python train.py --d_model=384 --activation="swiglu" --n_kv_head=1 --init_std_qkv=0.0229 --init_std_up=0.0229 --lr=0.00132 --grad_clip=1.0
Below are experts of layer 9 (counted from 0) of a mixture-of-experts language model. Rows are named router (the router's row for the expert), gate (a neuron's input weights, with its number), up (a neuron's input weights, with its number) and show model dimensions 256-383. Each number is 128 + 32 x the weight over its row's rms, rounded and kept within 0 to 255. Numbers have three digits each.
After each expert's rows: "comes after" lists some tokens at least twice as common just before its tokens as in all text. This comes from a sample of Wikipedia text that the model never trained on. Tokens count by the router's weight.

# expert 35
router:169086119113161192120101130152151159132111179131142128103125128130164163133134132152164074139122151115083120154066129164105179145132152073107123077178101180146075160139129163106139140124093081106105118170101143161102099127154078141156083133119097148170113135157078094152124163127141180107094127097097198152110171133102136095067094169104104162151151108106167091141210150125166159103169
gate0:087113152122134167100139145169152190163117152116176113091114193129133102071134148109144082116090140070151160143121116148153135097132120156105137092161135093026104176101144137112138062119120190152104085171121109109129112146131136125164133133148103165108164100138143081121134128187143208161212098170172118099146161132100111108137133128115139091149100118091165114095133166137112111161208
up0:143104130090072110088130138102078152165156095107087121172135157204117109082093101143047174146200090149161103071138164077104090138068144169144135117166177098162169151077155094142167124115112100111139127099123070136132170150135179124122129105088170140163164150118142133155126121171090074161139124084124140116136168097144159101161118139117150163112139133125110107182135115206144131138086
comes after: " the", " a", " in", "|", " his", " on"

# expert 23
router:148186127128112116192133145116109146094143083100123136113142047165113102175155169064135147107096152119112096110136185137087104045153112081133085067114151082093093131079162130078152119087155172125137071157086115058138193098144131176131165112167123058118077136122131119121164154168159150183129125177096129152175130172137148153123106180142125091132135161131103113092101143105126117153132
gate0:111114152171072134135149141134148128143205137182136094079110140136110044106122185097213114123096092136146106165053142130129119058112092105115179118137069088095168079133122131088132091099126183155132090150054134057099155090141125141217150115099132088156122144130126146098126153133100072170104113101122095147198123071122133104120141150131154160064137176158138118107137136127117136179192
up0:152127119083178152151081192121181122068116119152132188077127074066098134129118099097116096102163130149105144123152180120169123121150159126175212131102141097116175183135252154145112104124158125093189146134120134135111072115094109138133072169115093119072096111095118166098127122086161125085121082111108131151145122139093075180153096119166121101079081112132110145094121138085101184179113
comes after: ".", " |\n", "\n", ".\n\n", "-", "\n\n"

# expert 24
router:100227184096124129160138137120078089148169082159119152131145153049116164132132124154077115137125114100066164096090097129170120163157140115132176179104123100106139145131148109166125125117147165078135091096150157148132087194177123121130101176156129115115158094135154180090116121110113130120100051150133063194106121085169132078093171164123150089119091159057130166152133130187133110126120
gate0:123166109102119107094124166053156145206107097158099194069092099109186124094071149065163083126170148128119123146103153149167122087095096082125113070154153124068137076095142128137104220090132154084149128149102101164154113124135136107130134137157172065166154133172166148094131140115115194154097163170128121144096185075133140149039144142123105064080101182129087105093170136116099059173140
up0:234128133113164129154149090115164159102122202087092114113122092074112134171105151132193136151131091078192150087107077133072117122106108090071141138115127182127174146091162152060113161109111209122120166072105137176106093118134156093085143185186186141096141119173110157115168127140069137096143142106200093173153196112107143113112173205079150105158092106078139130165162108143060127119130
comes after: " a", " was", " is", " as", " an", " be"

# expert 10
router:154098096139092171159124126117133112185133160160125143180133085139146139146125056101182116080119105188104092124046096096104146116118128147144100092102103106060096125138161178143139131104157135185140118117145120103191122096100117059137175106122153152150116078169136128123160132123107164090157127130119118171108140095081169076068092153114131148152174107156057145125110119140088170107131
gate0:104085170150072118117100139128131179163084168105138144179136099086129143100095146141124177151165147131182142128112157164180097134098135056116131140126146142109126126173136171119126118088102109167071130122138101119151148138133099130119152171077131147084127123101116147150121066161143117148096109127108147141155137111155170113090106135179094086120163173132092153067097094151121108102179
up0:098114126092154133169125099156136075118119155146172172089078117122099114166159101132148118127111104105171182182176150182106195133095156127150078090125059226156085143110140148098184130141037135120153149115087167150180101121153122151161153105072139120091132079132085102137134096108194112113145097166144131170172101146167101165143134123155151178177136159158147185212136090173105156121054
comes after: " |", " (", ":", " by", " –", " \""

# expert 33
router:145099104092132113116112088091142142102083131184150104089170147127054091088144134172179139132099098132100112123063136138156122101073113130096143138106113112086106100153072131139107083062085076162118120176123134169112125096126165141154208143131123161136152127140143114127144161097150104073179125204126115121088136116055144087117153117135154148171120101129146166109152135113146096114122
gate0:099112132118064121133049129160119099122127067094182104159119183154105140105182121093142070144133142107119164086151163093139083080168167141175129196084115071102109101147143145140104103181182136127054082082124139166141110149121128149126107132189138094160157184158115117110200181124120146136074131127105120195115092099157084120154143146149111106160154161189094126144142096175117155180195
up0:101121151100084068137160116144123147132160096096109150109150072067121140167047135118126121103156060156116062134158089150195159141116078098120145005137136137142137126131078133112105179123085144132165183143152107065088127103121129129183116150100141110109116120137117125175107117125183165155185150130124203129103121166115147123113120085105093078116095169118117113157113157071146113116055
comes after: " ", ".", "–", "0", "2", "1"

# expert 32
router:140165136132072122119121165170090094088099116103157203140140087074127146132153112100149147097156168102160110179165139138174180135113181115176115151109148115126167117137138121108136166162103186107147143118141141079098194105071082097109069175133147133123142150129068129140160174120114114184128118192079190128167135167143060137107157089165129139120103154121090114121099090133138105169116
gate0:159148079090093140089109112137173121102150099126093141136146183085144091199159158130124167140153154152131098168142131133146127111162150128150143140173143169125148206121204153168016147100147147141092160100085150115164171126107102132132116196156117112121130150168122108164132136147156150115129137165147150130161098129083108111120106099157141189148185159123131127173105132131103112175143
up0:104160134175143145134097173125135074157121088124147084168144172103129145114204129135111137157131136118063118130134145092157150113200072082171151116059097160147151114112136134118099119123155116075110163125109065095160150095183075106124102091113120118102150113102135198125146101057057176087147130098106197135082124130130136093094189099144044092133064173195165123148086072121112081100129
comes after: " of", " in", " |\n", ".\n\n", " at", "\n"

# expert 28
router:105095132163156093053101123114091143099153184174090170149110123192141118153158103087129099140135128080129139139094159159074123156091113159105115101116116126099153142170063080112097147142080168056124182136135168106150116167113132127141148137172124188160169149142092092115130146080106133075045147095118174095134101109162133122161141122116132152181176141082198114120189147118126146134140
gate0:133142167168141101118127108162085140103164111112125148192118101137093135123186161129095112143184092154076127105135148108091148108195098113143151107113171129110150155146089102050126115091134069132148144109140113133149161141154118146155164121152114153097121141127162151098181143144100137139134145108155112110082132175193166144090067095180100123133170098113086104069074168148097134163157
up0:108123157166170115096151093148107147106149173118168142130117121104128131136106108136124083158167178085107074125102127163095125124207153142090158179104156109153141129115100103092124090191123144070083122098106166113146077115064095123148144133176073159138079163140081147103124132170115135135135140089140098088183141144141173119168143127122029146106138113145112104086116136159160148191142
comes after: "20", "19", " the", "18", "–", " a"

# expert 6
router:092099108147144117114180142083160127095129084092110098148132112160149177100158130118101093133183097122043141077146166120161110097155142086162089157100115139137126156116119153137138162127141105150131102123223168118148147122079132141086115147132159174122089126146118144094151113120140088141138115144075108112110098126113115119049124130132111127138139099171084085148092128087117148189182
gate0:108133109119099112124104123127107135110183079126135093079118200141059147116140109131076129120163159091133131166152158084113113112136136144141081140110129129122157060173118115163146139144160075103118122088144134117111099117134124143143094151090148113159169165145114127068113133207108043140120125163129084120110098136150078143106178109137147209087190084181155102143170171068073110066195
up0:138106178080120158065085089110160143072071148125126185088065128140155154144132164187173156069075101119169099187117131108086115114075163135168178111060131147169196152140186138112126084113103106149102098117108149083134125073116151121149091149084160125138150113080149121146157184064180138109169088126120134172122102138064112113142112180129100094110054117103097177116138194118159102084105
comes after: " the", " of", "|", " \"", " The", ":"

# expert 17
router:126111106086125151153136133137139169148106081083133101109174090079187081108109155082139116103093116186089126083073115129151120095172156077079054105105121106161146201126151131166136125136090119137159151144118131117141114116149163124082155134153110146127099145097119131189148078152103120133178134108125173095087080179128199140154150196107107092184129142141173194179096101110100133104187
gate0:122111107115145127171136159104126137153081157112050043156146121122154105135086171140116082115097126157160175141106092133142106120171145145122095137143160162109126114138127157158071160156094176106139114158118151085123141114172145124138173164174132041183167112136097170162071076072112141100137093131153099123116124102145183112107202137102174130123133162172210150133124115093152152158189
up0:107143092129125132154105114076088082155140062124128134091104136156190146086184151116105135122148154143154126067125139154071156116174132108155136101146126217126123105120153152153067145164155180181144071089151128078147156169132117198085128123074144111133198120159134191116118125126160167111117079136129158129154142162199162079113143134100090081141131109151133154117105126158091057154164
comes after: " ", " (", " of", " \"", " for", " with"

# expert 38
router:148094174130189151113158090118068138129192148095142121159128160122119197097074075116117092151148134122080097138104142092097147114099101063116127131154108174082113154155096142116121155230210163150131156164111135151148141139186118190150181162127103109189131120073150095095134111136114176125123151092165111140136148118115164060121120059098128094089134142113162113136167090134131166090113
gate0:088135170127117200122140125168153106106116154068105105089063097124131186092110109081153162124143186136134128146094138158130134147089131058179102119205142181092095106090125155115211142182171110167120176092092143078111131114107129131128140159132146096149095129111117127118120103066150096165140134085141148109128207124132134113077113127066065071107077128155131127112155074132189178108103
up0:142108071121154119133092152138095068082159089135093051084133084099062185129109075068112085116142162136119101139161139074113125128124133144130114104178109122131145147059142129114112149138158107162174152130166119130147140189171082214137114173108147120108124143161173133119130118177102144144139116157176181146053156161119118109100113135125132110104108104135110116104112099143170138119097
comes after: ",", ".", " The", " the", " that", "The"

# expert 22
router:132158132088131114148139132135123151109182147124171140048079157145122083082131148184160184136084117134130075085078115164133123085140151139160156099150134126079109070133112119171161097080124112156155100125078139113107089135151090141153102108101121146074173144137133141114181192176107134133142066190121174182136116084096104088127129119151096142146157130111099140123089116193207149137112
gate0:106158116071144153099088182119100114123121147098162106160065156178083132127117143150188099071100160132164124115077085146125128113136104166128115151101165168132116128201122166139076070099113196126171113146118130067136089103093113115151122138099117115138096178153077111138154151157108085146127074176090160129080136128103115076083101177103145105191139171122132124116095115147128082118135
up0:059144124151205111064130154152197162134210151136141128173147096052116103186141129125075167116100127131124147113092152105134108124156149146118194142117132138138157178106131135099158142168117099082126144127147053165150144118118132190126154172096042105156107112131135073080123132123122097129125139074165129024157144156110183113121156100153107118134128166132168085125157125128091110117154
comes after: " ", "0", "1", "%", "2", "4"

# expert 8
router:102103125122123089163069163099106128144113124095110120166169096091134118079098190109131109046174189169122140083090158092132108155153115159152093095178148091143184133056088097112163192098121176100115124100103146118113155116116133141126101166124117048142134161137046128148121081063072125202106112187072102090122086092152067171132157095118117079143116192125137104143148122090170128145147
gate0:120098119175121171083143094107081131097130148138148159051104151100115162143125116110162166179135081162098133162144144155162066092151146148132187108110116097159115109140107127176129102143130166120169094118109104154094102123086094163103145086154036144114071121125116137038074153170086103122144138095110187122118108094106117143199134148096098076141134131106102155127139190148170148105163
up0:164173172134075115094175153169161101099105119136121132136124099121152143129146098133035111110147149097096134108179134090111180100146176112157087116109122131120105087158135111094152148146137138147149187161158114119141155139083132168116123191100196135130141102144116124187180088142168179071165104150157118131082178180159131137124139096112093159162082087104127150142073105144042139145106
comes after: " of", " the", " in", " for", " with", " \""

# expert 36
router:125135115221138148127132109159131127161084179155120110145107160127151118090143144154130189149072152125212133181164102092103134156088123140150216104109207159131138141155137137095158099177122133157089107141127129120110140126079110152141159122124123128083156102132179213107082118186115126118121109035150180192097150161156118084105166157149103178123144103170118163096083084162175084114131
gate0:140093175179104204212133087133121151139082127140109142195137129132109128099160157183138132142103135160140131136114190057102163101154182109162175125154168094133091134079132105114108166101094138147133126102167121127111119138119097158135100134073106191118168159046134117133108143102113137188137114107100196143164131111096080104157087141116098120126142132085128137045115122167097077144154
up0:099085133111099100155087138116147155134184160159134126160161149126076128126154101077168102070137075143150094144133141092103152145085150125091100109125145127143127076109149174098166133114137111134175109104138087115222134157139115197110071174110179123110066134197129090110137136130132176178167097127160186168097131087155141114128133163134183197073139118140071127154139106136112115083113
comes after: " |", ":", " in", "born", " January", " April"

# expert 41
router:152150162124134106056119126150091103138157082144136123171136100081131181170087092146129104084141201117143161209142104148062100097138150156123080094183121137116135131120124153116117160058165192100160153127132111088124136187115108130108143178162105049112134070105064073166118130093174172167161128151094073130138136122167109159155116112085051105108117196065124090151121115089099112146135
gate0:076128066159115143146077098145044125072144111138094209136112142124107141177163144156182145147177091119159168120134119099105107118156105108108073136109106165115136110134169106100100142131125144116086107187131146209166107154129146187127081118163128130129126135152153115149156145141123117091126172157106119149109127157118118103166157149153144124133133158111134122130127113135109120128136
up0:168146034142171142083130102115122154136180113059121136104106155125121163150154178169131123165106109100131163117146133163066127075137100161079108114117143154152127166105175185130114154165123201084084140126135120161138112151142169160099081130172050097113147092118150095219117134178167142110153145140120101126087177090124199136216123164082100111092171134109154116187106101065098093171142
comes after: " the", " of", "|", " with", " on", " |\n"

# expert 42
router:109115105115113147159162155106207101145112182052109083138138095070169100116130207160134180133108136142122077107088128182106157124140179112104118146150143068104131173084109110169188165135130119150105150122126109076171155125121101107074113098098098077082116142155112177112073164158111145163114149196148155103096200124126209104067154133155088090102097116163133073145134087120091102130130
gate0:164082092089132129121146139100140123112150131103141149039106180125170160075182223129150142143066133084167177142134136120091175147089123133144177127114139154126142122115107091135138070097110133122139153149119185104159174139159099101102104087122066094087117145107135098072119140140141077081156170136196173100136133136152149192135095158153181100136180129102220068100089072088087132152119
up0:142151072101093113151117090043127115136096160156146126117137097178140180113095145143112111135171091102176043126160106101064102167208139129117123157150113166128127133131116142102053132147144161132168180080140093166115095153107117162068124144110148133137132107058076168139152107143100112159087115140115140112077108107179144161139136053180130112133142148140095174126148172158111099099173
comes after: "|", " |", "\n", " |\n", ".\n\n", ")\n"